config = dict(
    hidden_size=224,
    d_shared_expert=0,
    moe_layers=[1, 2, 3, 4, 5, 6, 7, 8, 9, 10, 11],
    balance_loss=0.00369,
    norm_place='pre',
    norm_eps=1e-05,
    qk_norm=False,
    tie_word_embeddings=True,
    init_std_down=0.00524,
    final_lr_fraction=0.1,
    max_seq_len=768,
)
Below are experts of layer 7 (counted from 0) of a mixture-of-experts language model. Rows are named router (the router's row for the expert), up (a neuron's input weights, with its number), down (a neuron's output weights, with its number) and show model dimensions 0-223. Each number is 500 + 50 x the weight over its row's rms, rounded and kept within 0 to 999. Numbers have three digits each.
Before each expert's rows: a language model's description of what the expert responds to; "mostly gets" lists some tokens that are sent to it at least half of the time. This comes from a sample of Wikipedia text that the model never trained on.

# expert 1
Description: Name and word fragments. Pieces just after a word's first letters, often in names and infobox lists, such as E-udi-cots, O-ly-mpics, P-unt-land, Died.
mostly gets: "ra", " Ra", " Ba", " Ro", "gi", " Le"
router:571420457431473461528478552539508503562505533517535533485583510493456488438423582446425433433546473616579570496569591535505456445562434489552541559519506522503517497566572382417463508480469439514507483479524529436545419584471608498488607499530466504434496559527501556415462578487507464428384507423516549478546490529484456554487463512441556487565509454475546533511425491474515534491461541408542479482550454631490553391501522463454572467520375510461518541504378445443560518479451482628496603465488489487417549481521494529503510445498532532485469530590528475460530464401434478520463467486526553555562561559489556476433478475513569475520541581511507529465527535513426440534483
up3:491463542447448477587531483495511461505503505490444512479498490537534423448558375549560421452463461530521428444522448450460509539493443505440470558470576508481503431463429494494453552484447484566555410498480444450445485520494465443533502586544502491497431435449491606573538474581553539473577496476466506593462502503476502525577613519565516432407541551417505565604471480556375525488472483522563540582411509490511522436554480545523559560489430508506576474527492508489458481467485447406462532492409418519399524529528533574429640560503483545538514473562473580536538504548535476383508535426487421448477555486501520557464508521496603513565557529528505435414548448506449488621497
down3:541502415516562442465426523523504511497596563441492462542496554473456436525482550536442582469594425454516447561516487544491563539545494463551538523571537523460440531435505449490460395436533489454476540542589541478534460572469482531500445411509523461536482543465554457456424571578398446497526488468434485507547466455515413571514542532585496509466592502543474534484533385472439601546553558540546491446473519569534483598570399553515504441440479508495487496492406503484524396509442503444572575507532544404486566453429470482432429494488476529586380478521524611502532528419535510453480557500477552439457554490510497463572430566600468531437443507577517478479557516550436557468451
up4:539521564520563509545533431514500388561566615491571426545486449535595494485456382432509498569444568506488509413499480507464478579542511453467578525506551460469423476564495456416487498513532510428547497512554490418499483521482519539400565469485486505553498464479592450494559603493492460499374500444528513505527448501520445551408494503561459535515438490445502623506535457428400491455520532504492473496526435537605554469498477429475408455505526524422542551533362545511600487520539517545559559462465424510405546503513485466540452532566511470546440453507462525458431502510461445602551557496554595520478591417511504443472431506418501482467428497501553562501561543566433534548479
down4:491493386544407482460513503489495539481453552539442434572548464496582453460515547442545410464536537542540457454474548417471559457447498518526538514531618467527475505524579538478512554566545567623462522602543504522459570489545409489493536530602419496530443510473536600526485476578492608418538475603429531477442453429442515512492408513502552414526472528553396441566505519548519601554495376487474409524502441470534480448590462478552491525467546522514428455503511479542520506528481475442540441599399432505518471492494475491492542504409546498506526564536493488453459500603617477474489506503549442433569476535454405532449460459524498470453599490547458458486491477505449469554459
up5:524497426397446401489510538589538466514429497437559548499602532468517584595490520533551502540440532569523579455534539490455575456537548514548523468536451548481474490500514496541489533478552559455494420553538543609462523552446518517562394559507521413549490439519510490436495483491434535512500542450492463469531370460485452504445473471478497546533536553340459488507564532467482462484460460457482482535494564509546570450496526523493573448479497444506509476515480436408577462470535484504458515495435533431425529518501520551558573520417447586551574444608567565455453392585567540498477508425504476404439393484421468439478532563557532598483521432480485458576563555519582492446504
down5:512562618518376497550536500508457456493562496504487468564445433492437477510473495531534439600533483436530449449452495478494521469482550534548596604402559484545571423490495446502469479496528575452542560425468476474527464364518489485425529494431490477441551506521424587538546555499484508508583594457481488454423522545564560537538491394460486505494484453438499455464407530507495452502454537504545539530486393522492479486639549497532521485428427578491485498601593532591536416522565509493429509417535596507474453565444542423478491507552536533463623524541409496620501481430448525522472477468453512450456525472475541499554496477433505495574466487579524498493538573474402487520538
up6:486571595515518541490482530573500553552494517470489498507362473524415468479544499566455515499452509522486473513617559486437458599483491518479525467565426551473529502549645499446443399532483354525441479567462539457594441536448492514548423455440539540545598524435502525493581509443564489501461429539551540441457504540485427489443447508474483463581498467534404506535545489456519500489425454511504466579391548475499549552456417493561480541397592506478550462460402438507495503432484567493505552397433483507364498524446536474500475523553508551419517533486430513541562518536505436502537525507519486479522557524511492526469552480485475492516465579503502561609502419505457609460602
down6:513448518488441425551502536398522473490524525495565463507514435490571591481496459491518423503536530431544497558409466511615473453492449523549563581402518581396576504537475512489492497560576429533485575482473475458447527448602481477489439543560438548429466589492406520540496555537537419451526478604598457643521501504529523603469423514493529485474416491552477541477489527502440448559463459492485527488549476533378444486466494526603580483442623473453485501466495446428525395489481506575509430597443547487617499473491513457468435484503496483489452467490522551482506464498483442476528461525516478629526483595455502526502452427463501528493582487481574564545463578502484451461528
up7:517568430458522516474485512482512416608522539518475444553557446483490550520422511530506542517547540524440486451368444583457518452467502496561564446447471475527498407543451414547412489448544505490440504479500506470492570560544469530388497558531469510416575404526507536395528514431411506532587530541438480577576568456471552512532507459502488483532399512519573512530507449622526521524466568482405505523487469515567460511474478477493561517483457418458484540551449475514526574569485552521510581483461575502535550424453481472423556446559505431431605441499553365502517540501456547563500522530614612545483469463465477536499586463449527522565438521521453458550432551502444395512531
down7:430432547497500516422526432538468504460483507545454492389581433548464446494503457474549515475451492580534473503578583532555558484488465563482544488562466520534498547375491483544550522558512453551493561488533532521496513481532568410404486485413513523489385555442537481573558553527603443574510456460481485556486419415452484410492508493470489504470530493495468522515499469479513373577451398406429483502475550576458569458514624501521487443541537373526486376538526500501515446532537368503491573574529518409519449449512528568517410562480439483493497429514498519465572536491499444528533393535495548457605485548481456541503500494546505560496541565516450569511551567554490476581531
up8:586484526502411359531566548505510425456434494458465543551546541538442459475550448494446538489504518543537446490580526607409493522448461506457510502572499444429467482525553498534509565483369501513465513542493523518541531516542475429549521445488578522497451478527538553484498465523557473495419549522490546458457566507459467484559454447514367482535571383446450408585532517398562535440464504427495515539456568501527503479479468503506500401528540434591483538541496376454529476487505517539607586534564478480503578501421482640583495489544562533553397502508485488404533376479537467558519563489495532465454522516502616502507474416533451500386486459533531498508496501504513575517463
down8:512433477575483521469476511468561516533694505451526505503572535564497503533490481484461558446486502599487485545495434553532500469519435431521534512487455574517414461438492519555498458378430501452471492429443554395516526458501512518547464449518471482532596568488496393428488393432525530445505482481466417482529511565545503477519502457588472448483502451464526478483522532402492485485546527554546588460410550501547436450488405455399584537456558457401505459531458597585466497496531456489498330518557548540534518480553437449489447522490551516539494463588508539522575486434515552495546447593553495556595549549474522438480460536406524480509536521555506473460570563506581536487456
up9:538434488547422444531455453508498486600501453534512460371558584456538489531501532485495464518468499346567526447530561585454516507492516491479565546538473494382514500479490369420513572477497454566524549425540412475521414447406537484624522368484537544496527479508488565418530512528510499562460468558522541480605565496569548458561419480539513514551485537491484419453409494499483539531381543477486569470423482434478481501508479448530557517520452454495536487413470562527400475498493453506491520372453559536493481497536505408568527524521545529570517496515439543522494556534497488660509531504523568492511517503543512556568547513462471481536442524419524504463589573510487451533425
down9:398493480514493557500431500485510574522527488481600467523558550559435526543533451519452522469504450538393527498525526575401537508535461498360514458471516536552455461562519434501535420548436582475498564480462558535538481504524528473436432523563476525403480487557485525397433474436461485464516467453433523567559508551352507605495432492520438470539416465533585423556444515525514539516467544553481484429462501487570537472552547463509472486516509450593560539651537497464550486432456508418530423535547462486534498517524471409566449500513554502554420536482482527438488563469522559430461529483581507574480578431618589466452500484528532463523417435437473548477468480471617528487517
up10:485491441565540542557521578518537560490511507519425498490472467502593488467477452477497403504526487584406491521426436532497530470519483485526622522553485489513480414491548446536553484433554424580496446516540466516550346543548620509554410534468477477474518494529552476528464439422436487450500486551448508490556522555429534487396424485486439483516586450524491431573484454520445585497578484523482518506513541510469500490548604604502561500483559565523497461490468496495560559493576582508439461422441461517570488452477416516463432425520464547533500455541422437411500514479527590501421541453513613582467484563517544454525603416484449478539577477576432520478567565483419434562493
down10:427534448463544510456491430550602553475553484495546484516513429414526535485541554546515435615567544495507514438583523467598522518522589532508411433510528402552501584508474544472435533521503468408570531517460531417492445568511447470518515521550494506546512442623543549415469494471520429620479481533478426477445476504564507436540579488510570477480484479487433491442519476509496545441381480502435445507523534451568483559484500463352543483576559514499471487475559412472488464552530449445485528516554598520474473514571531476595454508518412447443485485570444447465468542435539553501564444475466482496499551620393489607510475498489481463512567485538376591478541471533463480468507
up11:410430544529504506517561529447605533538468505437459512533468459561421439445495493532491476496534592497535511438527458482499524525534592476534527536439471481592466459469461510473396421495531581486542520419518503446572408499496495504562605496507491533489593494499593496585488518568543451489494533487541514438458557404497421462534529518597508426470425440482517610542484415496534471497523529558423518510506507428494499573465485488523573452436556523539475473539605479520407474546473557467511498542497491572443542454460481491448564478459488429510474545457698399448518527512580455464533362510452530538553454496535497492475453441576439462505357465532501581552440505557462464502502
down11:478479553468473459524506529454463469518501521448415523502552470479425581611482473486517527428555544450495541409486471479492370490513491488539490493530512464545466500552496447434440556510459369487523465534426603441454556466557604580496412509554528514464558563528494480568556543578537552439459481561547396485490394550566592487428449534440479525555517613502492511433494560480504527543448508480526356359534473451565523467420489487479417510497509495419483430484455512537440542528486540505579457522586556461541472572419483538520440507538480566404504518499510446611544520454575572473529524547462513548565413488562474519521457534476464521486457456526487551545542460581438536553462
up12:514474432535445392400595533458578518487513546482522564466517530509529498544564607555489501439483477457499640526581457480493520477499437469568462494558509465428424479473494516678532445501464521485503508557524478449546466509493566424474468535476528574437429521524437466408565497482507422467519548473439493547574556510416560486441470526526502508523495475511504389537416574473496540612489463434385516450568459499503456519512442546546500458456625480390480439478474560517461490453549542437498466511530463543566534401511514521556411549471458465511555606420496517485451476570493551431379558522534504588509549558461521463408488500488440514504494508518534481564534523475483514596482
down12:530496502531440512528430490530411577503501491510394432547476458438549524461529445501637544390495604461464426460479422513509466451524424495471464584617465503545473553515473553523523509459577526455612519430514466511490500518491548487510548549545396493547521446451450525468507536511494590491445499543457490424537535501568377531540568447444502511507543435520428615499619448565513487460426514430477467575550454584488433469505474573528550470613517565516487561640616519442447516425495501528539509464556449500497455522411487447447488441569530548474503433374561502512579496434502490461537544536548485464509550494531469564497538501467410550481523502473445476490504458478467503451522
up13:455484442527430467500507441458397562593519483472473565459500548497447485530549531585428512487464418512552490541532542450438526479515404458565508508558531494503479423498480460535442538496498446499486508543504470452521471465442491515498457483437484482412441467601462534516475533533445425569596452525580525444493525459502552443513509443616609515558415573442498456528510523578393510531504469550456444511560576444570485504539474566507609559483585565520592463524435531458445530413534522492463526523495518575469504544494446511556466550470533536466439395525447587427495409434582551457534448582476494458462531488480450457504517505389604545523574534583512410453462438608529551424483
down13:537545456475461541498505435600527455516576517527530513467527545565498508476395521462531466529401618579431486542530578445402480460548447498492411471451496536422496461545543518416447448491512550515481503464411507472528458391533557534489438456483529544528541442500487443507491477583376468544557573411531481645490472520539473543543556515486411483581523423566476507503465474558447513529457479563522504520490487505479513538474541510498562511467485531477499575460437494542561503466525527419484449417469479546493434473446472431485465528517485531499532506522550539475521467441505676536552526493516436503508555590437520366464457515499559499497583572589563513584468507454506526308502
up14:553439397421455512571442523592532482508496586429406482497509612475529489431543549574434524410499457556595411459424512476541452471459531510493488527526506567497444382486573460513458498395546494507483580553488459510513478481428496485466499638491544565514540564527532533550483561456448567500467590511499480501549515483475469522523426550390508601596491502528556481443457491519605544474520456515430482485499555465503488456533471484457523495552428448463528543518516558441477552460565597552480483358436475471473525460519535555387542436446578496449571477462565548494597446484428489456437539515445491556497489496526449535514561523544577440506544513494515559539504432453475477561393
down14:551559456457415550530533544487500493524496514523501540549443396578518547546440483515431530506550497502512498468540514397483520586458463550461543497500546519508473583576391510521579500462533509447552474527452529528443408550494471485544549532405519413412484486508509520498561474467563373571476434633565498469458588501518483527535492505399463508578519531594462525529542521505510519477536527520389487542401433453546519566536482521479492422422550427588545537531425491533486485514478541473554569536531582524415564502518470380525430510451407489502573472445486450422475478535583536534531427542434536543457504496506433450520514515485398504491427465502430559432623545524382487473475
up15:506498388413490457488518535496496485551517534491592470503541611456473543535434583507500558506476435504571511503512629450403437435620511526666561533530501499493487450475476547505498490525486555508463538447545486532496486502448513456489462471444489520492518526508540516462459423491538484501456501453466530465554504379633457394597448434512456515477499473574519520483417536456526432582538525491468570496502525583559519525488460501462510542370497523363502489551507472458554491557548503575559533466456472539519549524555514539485501480537449485542597421454553468452441456524467514535438512387474410419499480490593457529494414517544550465535537441430459458545545504545599468629472
down15:444517490499539442469528519503490522475461552447479559521487466525524462478518507501560473516494440532520453456446562553484502506474528390418430580509500567567510496476446577393479458495597498433495443521505453527512525425528556401513521488450531503549565569447554501469464509561437501500532533489506486457488521561471520429364525512502456479433463377481414571491456449519453476489536552428485510513492546512495514547435463597601512448520573596525547534476493480434541425475446447465548503472532454587552526477498538537481503432443454445561588607536522600466479428490572534403441468506632549396408468505566624454541423518567494507562487522558458585486465469514575543505622
up16:403533492500448520534481513533517520477548495396430523560467602504526537494501505532432490454592497511457512528485418500544452517546439423463461441583495486522495506468594542413509480504474496396476580554606429559459546441578549563525444538518526493489448514409526555600501527463486552464410488444516527463583526416471449585558453509442483497463518465422446516609534522508494478553574521475485452488488578464523441621448523581461533566550520472489512525476554505435460490414553467538572440589472507486551438452422442528514517570435548484387544492412521491502543479403465472453510511549449510451586483542580642478454423447507503501493463515552494477550634468492456449514463
down16:520437560487476483475538567516571448512462469591626434470513363445456468483542511527494523572464412508535530519524503459489547495482630469456503450534473560532454488463470548464492564515456549538595551473450493474610506478484521429473540495491550543452575512524456479479444544411568559407518449436532602420469470565455423520465482378511516537562589468566494479336438626488556515441458504527537498481513510483446462526586581513581534519523478507479505470481509525463536495561449516500552436531426434516506411501519438470422496457510469568515497500496544549472572544499521554501430586499431473489504475518420459556521530384556399619515528470568519512465502470466425468514541
up17:567501518549470515569484471548422507499503446522456503513429509431548508529436657436455472427465568473480490520512499497534489505484520521493480590469513511553530610477472536456475488384457417469443505585475455510571473423405519422466552554495534611467535577457543481520540423477534497522459575607499505492514591481468497476558559522528554543512507549489483542510606566511535497532466537563484531487484504528533407462401544486490419443516457497537496440472484487468555497513563545408560376465443446495522506456493503538448493571573504578417433477484455492456467530349554458503548514494491520636390402404563483499402531540535532531532452495436412493496521497572444550512455
down17:535490493443463472497397396490528460502510433510488536415585431608437404473382481499548504474435596582502488528522507486428559479456504494461525523586517610511564441451524494524419583483565518493494465495464592520421472521530524465402490517487517488379490498519616478509469401469511509479476548552468467542511628519450508435511510433555532512427495534442514499516487504523502488563463504484499622564517466487476449419495568495554455482582542514553531504550466619499547455547452497593589538424482442533434499496523480509454423541485507443521500521543451475492503538548419526383572537546458491526501585400494381533562495498596428526549481442512450518537539594465467535515500
up18:520460502556512563465496527500577411567543476594485587486504485476483520484525505407529565514440543488481535430514558546429463467476550530460514517458525521523517590494575505500439464505467565523525427571495579660516543442578520419477493513534455506478536571557483465513532510478400469464425479433555428520500523487538540452463551506495504544566479510360385521561546393462533593456561508451437456515552408605540495494534429512542495474410528463572523518484518515491522470440456493540573493393447538628520584427464422463508514421463462378555540483461495428558543544499485488531446478542508485482560511452535499428431460513507467553602464428501468433532552550518484512389527
down18:426563545534623552506485517543493429451576517515553437501505580503517633462542434507580447485591449473528465556482477459527559410542488513500432544526571568539445458505499509441405570484532515547551528629565519496524463508522454501353446426498524515504395561444500462499492491474448515466587527438502506574554463588414515458506529437496484490501510484547467463495559534532459419582418528471514516480424453532481531516451537427417475536458478490390452540423540503465492530471500542451519550514463459469360482575449438459538411601527522384480527546522578483546546504556531528368500556487468455538509529519464476547526551490436527514565527435480459459581535470584507495494494
up19:480496502468529467531411509548533550535565471403463536468488506526392504493494568481490487435541524480486475539483577537495511460462502550482519455479489582485485465620520570595532526517478497426392411432522510483488549529457423426524465411601430508508475526445480465509461519564507476471521457504504434489530524497582478535475467448431562560368483438530505448518569604506448504500471577512465539523591627501513450502552469525431512486534603467507570389457493469490539498502445489486400501518444424528397508537567535527508580588448455510469536396481476475404498443497557432531575520539574519414498533478617536522547531457429534492500515558547586479344550442484525510525559
down19:518497597500482495527539466503571450534628478479553509503544528441410487503533543458588578446444431443493535533521526502565589430516502458499455478523489409502560577443491429454456575589521588377558511475476435432529575527576583466485565436476447543501512427537472547548487613444442492493475504426521562426531517461454502387489542630539393457494513491504514427560541513522489491608443475546524496521459464517552534556499532588490547552461439451561432494526545448449394515538465454503476540438462491537505536489538491488525497465523555537433599555493422501489421485466556431443412495529442446598462479537461483522497532495407535552486471509409466565509490471512587494535424
up20:546366485511549514447542509501508500521516545560524536461605462448426506516427457507424465554468496507581474417501481470523457524465541466605527536509523468487464499503484443524515516480498502494454568488562469543547465548407567495565500397435467568485531653425437534570463447451576490488442498471510493441493470417515469505639497454417448418588537524439438513540519445424551514441603450497519528574504504509505458433498523463510541418372506568591483413570485537544526514562490474540506477510538433531571586531471547569483539512462552460408414479545452488444526458517531478589572500436490527418539502521508572534411456483484577554483583480535563551464521472432470538599501
down20:500496525554501488521512464508593455473511515419431458590489564633529468461501536482538429491528441494492433459533470333519506500535503496577422474565466493493580527434545573454496491495473475463499495493456551470545535515498509495513504464506532559430506506430503501515439559479492496452459532482452452530397523554596449591422523556464482378500441513499491430434434529567421543518497501527557489487488493492507526503452456539456548619450530423472564515601468470503465570425462466527442403390552449619490497540507454580504521525558461691502528392497539615500530520556524519497571464467507493525462520548362492432484521502549507485510566539600545468501478556525472491467445
up21:509526444437415525544442480562456474542521485421537638497508542558537506540463466476521384444381483594433411512521550462540547582547470486468557485528493461584573562490433523537467495511472525504526466472540383459511453511528520540519487483522497471513566595412445435408591491643461486455504526505525445552508545412441555499533457513449489510461571473478567464457505461484442507595501526479511527588498492567469545434403473509497455389487413524529452579563619513431543547549449518498536488531460470551535509470574405525547500461510527480429527515479463455501486554453462528509450588468558544458536537512490527477374448545510628469505423551506535545562453409495494524548491
down21:609515479567501540484529429592558371540518475412517501478542618499545437470496468562524469404496477515561519466489515461512585536541489508456508553440539392454394473475530509544439563521519592475398448505539446589491533534521591549529499518524465509483600528513435453486526478385444539535478465475510464476470435551464463444418478436518519491466543438545469552521576467436482492567501574475492463521455499509477400492438459502520532451514564467510572510422508476527550503430482579474530518490471459528404456431545580597451497387571580545538534559400504507590509489564500523485578527466587441552481387544540524422560398486445429551539502531556530480485522498530494535493430
up22:476421503423436464534555480501525454528515518438443572375439464490458457471552545517482549447454603500484581501466568531526575533528520533551462595436523516493530491465495447457561525504530395507466531499513572522431498475533580573557539572603476445521468449462543554506598528554497494468463556481408505487565548472443525487608519579486499544549436531542537444523465520526472565577557481521516445534387495541497562469434526525473472518452406558440483449589486472523469477459438498481546455572437522474418528534497503438473389516436423462506504484532565388521512537355422521466552517636497574419475506430563491405461420531503574545504535529476403461498479510530475492551483
down22:586573518528459516493538546517593453381484507467556513538425496510527562430477499508475446429571424543484503528491541515508585371461495508455507503545523524465545507560504439434499480523502502552532541433478412497574478544502432508494525473432454409559525525527554534475460435552485452407500455465533492589519474494576460485463453508446430598472527503530514477568596421533422435498458428514520484453503521536506452438517531420429473537511462420509444519532486441551531505458478612537594553456547532579497472440518423472509438576404540463544467526537502540376371543545442421469626457502513447635547512512484530523564500526590458569617529500524539493481445572518521532455499
up23:520594473445539585444442520480598467545510486532544457377489487489442467569458487452597523494513479509534640411465386481507469513523613488461416446478505486505503475432493451564552496397473470493476506465477509580504533518469439548577476461536579529473527500466399599451496513478527503466513502462542462459484516434592548535516509487556563572474617513480452536515568436503528535505423547473523530474493545533483377490505422549463452564465480482487497348568517478469533563487571417543564534454460514465544581493433472494438481478475462583536576408458547470510542503461439498469477441542575597499534510415607459505468461523516596552509513556457457525461436533492426491569443
down23:587434435415527500467467496567479550503435570460512517536537511598497587552545548481496453492484371505550552407525448525411481487498566459578535547518545533434525570517411522447451400520489443589423512432498486449463526408428526462528521518470508486487497502528533498488536556548484448539458494519498539445430476542550538456505517410524468474524538525499527404515426488543579531405558421521556522516431510527513556542494535492611508444486439450485364468471505517485497452516499470398465478479542479547555518498470613615547493519573505501425503401540437512577544506503577513490528469639538446494436417446533563550412555522558509512456494492491639576455478508508544463450448
up24:554504503451457491458470412533538497455513503521484486454469509526512420475473463596502536449507562493503470468504488484451560514414453489594452475449464439527468515492481469470437548484491452368444536389494622570413557468464525407432553462596524497597500476492512495583587499563441515494510458380558503472541539541612508482549501536580483494538532580509463448505442477491448572447531401574523469485584487554500441446586474481478601433612508538500577456474515554547507478528428377465501449466518530551525574402584485482521531517428446480530556486482481544569402478577507553417508452492571593517441563540478480497471565582452536553533471546455507464449476483438538438497485
down24:467449511509476558528434427506552563470498408453476503430551530463441449462509506543447423566526516575540436488502531512459447465479517494499535442579424509461524459454458535494427532521527571560487477496490510461558418481536520443446546437499533498474533530549428486502462552530626453540497558480465512508460569591381477532655424517416469434580401526492561532504419503466479452530483497441565492470548541543599570409450519512549489547477518473464459451491438438493518515576544572404518625535545477433511403456517535496437417632505478537500532524500553494542488470508445535600533556469563436451581600503469525474542530469463443513456611468553503471495475587546409527459511
up25:440492407480534488487524533543533512543581454524546503508432512459577375506479524475547438562429497438487495513514522444475522402525493531554517460547496519535543530451460522455459439654562505454483506495521468533379452469506460438460495490526518561499427534475474413458547505458506461561490490488532484536497553501478460514583611514546462497492639487536499590570510498566482537494584424548503495508447474478459486504452475449539398421468474524499416466460454469443484479561512439554513553546474499506571510519484441533510565529520505573590474457623501451496433405478523516528467564490461471471593574579523605402396446472580478506569419529475489525517457628485401511634559
down25:453467473515429504544449539673552549511595551490479578553454527538465526503467440556495536512597513491445552560514498400498485443532518497540551525448374531429491483483553552481546408411474450587444515630406511469448440466552524519608464492522434488503544413475541378527546464576439462506493529501463601567493486500446434416482537518505504494419518416518462473450505483415526557491518469419525581471465468448504525440489517528540507452481569563486547517557548566468544528516479436538529465483480508503513522399533453434466567537455466400582543559508548526495500510540591579496474553504412409539485542469476539490473453486458480569479515543463431463443408496613536507504535
up26:410432568544526358477558439578517538475470516483489404567548515458431500468489515509517540531490496461583517557482515554480425547498466407557515485559498552542509487499474489440507545477478564561532473487448490495425490405522492486574496549465539525499424516554458413451590567570520564527530555450412462399526496491439473514520575442441554507575408524470477536521516431530437478482477524441461408518465484578508482503441467443617604414460621480502519430529561492495492552613507573522555480471445586453467443569503505491498577460477547473471581512579474457536457385444465392472540503470478458522557448485522491502446453543487529541470462522570513472579463620458503603510453
down26:502498505483512553502607574434488482531565492581437574414518470454595529554478466550512482554499518506543484473444506515496537620559435597461474451523396574474496446496472563513522461460646501521456451495428401577493436443593524460511481552425474476523472408538538499467451433495517412560551493498532562479504476539546476557517541501507525558552538482504516483494583416435483525596479372461471531491498494484452434452471491412401512499553567462568515546510498535472476462477475493500380581515587483523493591538477438450476457554461598442398410470504434493485408543472463559509498460481448447477611477490476499503416544557474548596590523442456530498533496517505575534539473
up27:409520430491510479419562513483586573519496485531488531470521457448585553580467498483472481444485510401468484446554513574525512625448536425587456490512581521489546549450533556512489623449506465542478472521531509429449435516620512609491481496503494483479471584554526491489504428574448503490486507467472491534515550522527496466500574562440346587413483556517568549477452432485465553534520432545482533437563481524472426559581504466481485604517608527477492522519492514519506466487499535451572397525496466432491500507433477552423530476528403416522514455511540478442492474534517424592442430492639439506512465561463576405404378510528517499478484511542521517444529507487498445491413
down27:598422516462613536408535366490517505600483507460500563422476460464526462446519442422530462458451468539563456480414592465543454511426554524453464535424614524470531542529546473540524604547559491422591556554547538441527532502426556474503528524443533492414479526547488476551531473510497533454550521455365533547500439461548543552586523594483516437521461493570469476554511575507483477616574555484509431507432511482399466484434526512554486615517439401515524533469476481448531579479504480493510558487398549546543460526513386497457527508547496557433456485514489530525518504426515591493550494551427552535457551420420484584473486497483528467479492514492448488466421444475493537466440
up28:488528450534423443439472511475450451395516471399523539428532513539454579571472453503487566431495464543595534470541510486429479414554529461452579527509523448392594533468502514506524532551447455487448491526440446501472476504481443539550478482510500523571465420481518484487451552573514621525466478477474529557521518530493592456523467580499420466465637444541536560547511447480561562518532516498533414557525546484562418481628454475513484480407475541377434518559473534391528604617535506390451476513575513435485505494471504521583453399606530489486517489512540480498429484521501497580463494562412502510475505483445459513495659472509495484498469594502516520490559535484515437473476
down28:505417600601472485573614505546556521568618446516564505539469524486523552605517467493468508520500532469630587519617483541516546442419481463487452473512539462536446503523515514406408500502514485475436509456445507499531543427448455447484557497540526484499546558567476483411442464456535478512549444503447516478461379437424536516528497452448463579501510541386509460540570468540522500497505591415509493565470503503503502507377475525452547456453479530454533464489548467495594478474478501556545517416478512485573535582542585487564486549485561426506432502590443597578555491542493526508475470485514502576458406517430491393476514475557486529522403542438490462515461426548397459467427
up29:555511453631431565508545473508485519495527455469552441514498440478440527364506494427436491456528471524401500480505491487344563548467456525569527480521527517506529530486525508548554485485485458475506450471531431524452462543502519523577531550419479505455448563529565569499465437471509471413539584501452492490528472450537491528504497434548482538531431526488389471484507533508549412495475553544564349572508486596447444532486393552466503463361448539547528510549474520571587602504477496436537433451531519581557576463479506606507506396523541552463447607537512409489468572501529543552525509595478367534412501462468499529451499551485439436479525531534527447534483540464542534529488
down29:530494582525435482406484527453636446612599546596481512536434524514435539517558459451605518512497508478409561456441498424582413557569567526450497483451553413447533481448545572548519535530528511526552463563572443490524495443484524446515492477489451551502506512440445504481528556498511501589450516497489594558599387474545456455599476536431529518430532352503491590464591477529504576466465462481403572489484515448507551452424530451536446452521429474468476458541528389465480471535559481503527595441443454436465535512528452406541406539536503463469468516485572486464491457497517452514481562462527556454556442417471535495572508528561488512534537504471523542555452459556543497511469
up30:441426580491474537478498612470414474555421542444556534515533555417560444509549482590529516579456527494497449499492457536462555529495456437527466594463499571471422473483495449530509598524538527522519588558406525567435493417530478548558492546468582519566537422530483461618515586489525444421460532428475485507443534506565506504495513507457431556598535522566503468546468463474548544528516612515453489493444464517414481465434520522515403519370474436517630478416464514441504484534472588428430470503396408469431479474490522463501578490526449549484522473496597542494477467554472512473566588503543484476432495526484457554519485583455531472465559422460541513444518545500491614474427
down30:466558527472555523544521519580571554487505455468588496347462560530522487488466490459491535452433542434510477484396567486509460454516522458536485504496446479551481473555471516504476495537393404542459457544413491484636512510535455508556490536481507495467497495426499570604427526574530484499521443460540527534435539471517527539515508527461432508566506554338438537528493444557503491496483491474496543516430470537388536497558525483504491448573553505436375615492517523493493508523550439520479470525483520552453548587450501569491420441566466499467547498539538528603446640487490385481499454527406486411323573513528448528545499504476570559512566538490427495571462515455476520527483
up31:490577562515534507486547578484526669489692470413511536456463586481469513487511469540447551572507566536464396498516527506468444613538473493537521409542510495519481593464467618403487511502456540554601572421420487482461455522530469481520490528474472538482482495438366445425497528481446439491467534583499497425450417449494448502485598506526453428506502559552390518558491536498524450486529531519459439434489474463537363486497562529539539524486585474462453616481505513514595508510573494481593496602447545432461490571539452490438525467500525462500465515612467515523435476432447431563487516476500474547477508529495423500475474500498509466502526500508546534520482528428465534471487
down31:530500498392521499448480587467452517496483414446487430529463603513509539480459479489485523496636511429515480485499523535520499415551537516525403555524457514511437399517540486496537497414437516449490553573505456434508470491577660543553512438495484396547484584542511463539553525518556594554479523575506495509427476548525562498438504481420474537542558534457558537524539532506503497624510578465494465429441498513519402455508481503458485414510458437442553436557419563592450495479448556531540503575555454396518566458539566517447513459396447463471479544519532460505467481456494567540406464442482571564492518478452457581496485515507432544566486487514561495370469468545545594445581
up32:586448567460413509418511540457380441483511546489514483419460520502533431530625595470509475508395460426536483466478499529511563477597543518460479489512543492544487496521550487504492573486462563488428460412562540718492419532513648533517479401488564474512480552490500526557411472412535490501426553510372508439494511486527470545515494539425422412502479552477533484566500528560468470490468518522506471473458448488501507492437517480522486518506514456454511437496503573520526543492524455500586634503486473564447516502494536441424510540418555536531532553543499456528463389500532555536491443513545589496509496611452488446537526493572486430511556535494520412458510586542496422515428
down32:470436449490548496473490433509505474562478495530404384460547499575477400544463436532477543443463488464504462484485539463483547526558478516587566781558487482481535451533446510539494451487489442452546467473533515468575511541504515442427507555503501611501396567450561428534433516472528565548427462427512440544504517492472495485463481583487504507471520484443514444425466511598522499503511509503443450524531418493546561474528546577520474478549502434455483572427442631479611491487518558484502469576535531447495550566474549512506449521522483443537543443534555430542547458464450412594551488538521416426531561530502441470573464534479467502527534530473521369450529482525505514472531
up33:595537440448530477521475469537408430433383583553524510494394556579519524544488523497464469538547497503517513518480540490529460455469533504621564463494447406445485438528463448526522569480544435470510510486519507523487569470499422489570554490508554484371441535509493468499543515491538487523566509531446574526545529566492486500484438423416493519479536551455522549561394526464515428490565451490415505538427499525511412524651483494479418569490524562533495493445448512528591512607530501428554568486531543459373447470502507514548494558406474549539511506525486443532481484486426576566511488509590422538525464487498560372602582440513457485422429494513458454394455593537489527507488
down33:515500434552494517530591572555441490445531484519560502553379511468467435541500579467481550460506399507558551459491495594559447434528451496530423480655518570464540482490544605467487502471518582467499456490493450545502570474525520558408545424457526477451476475501572499479450480556397397443491375532435503491526466514523521491456537541484450479463475518531464525434554515553376548443487485460573486528471443493505443438515570593545561509396562502476529461456436536456540572453446475606576596469510432555533510554453559589459506462417487513515524458497447506474564515539529429595478431501536484492511408505501529467540497499383527517594491576502438515454472511566529578471535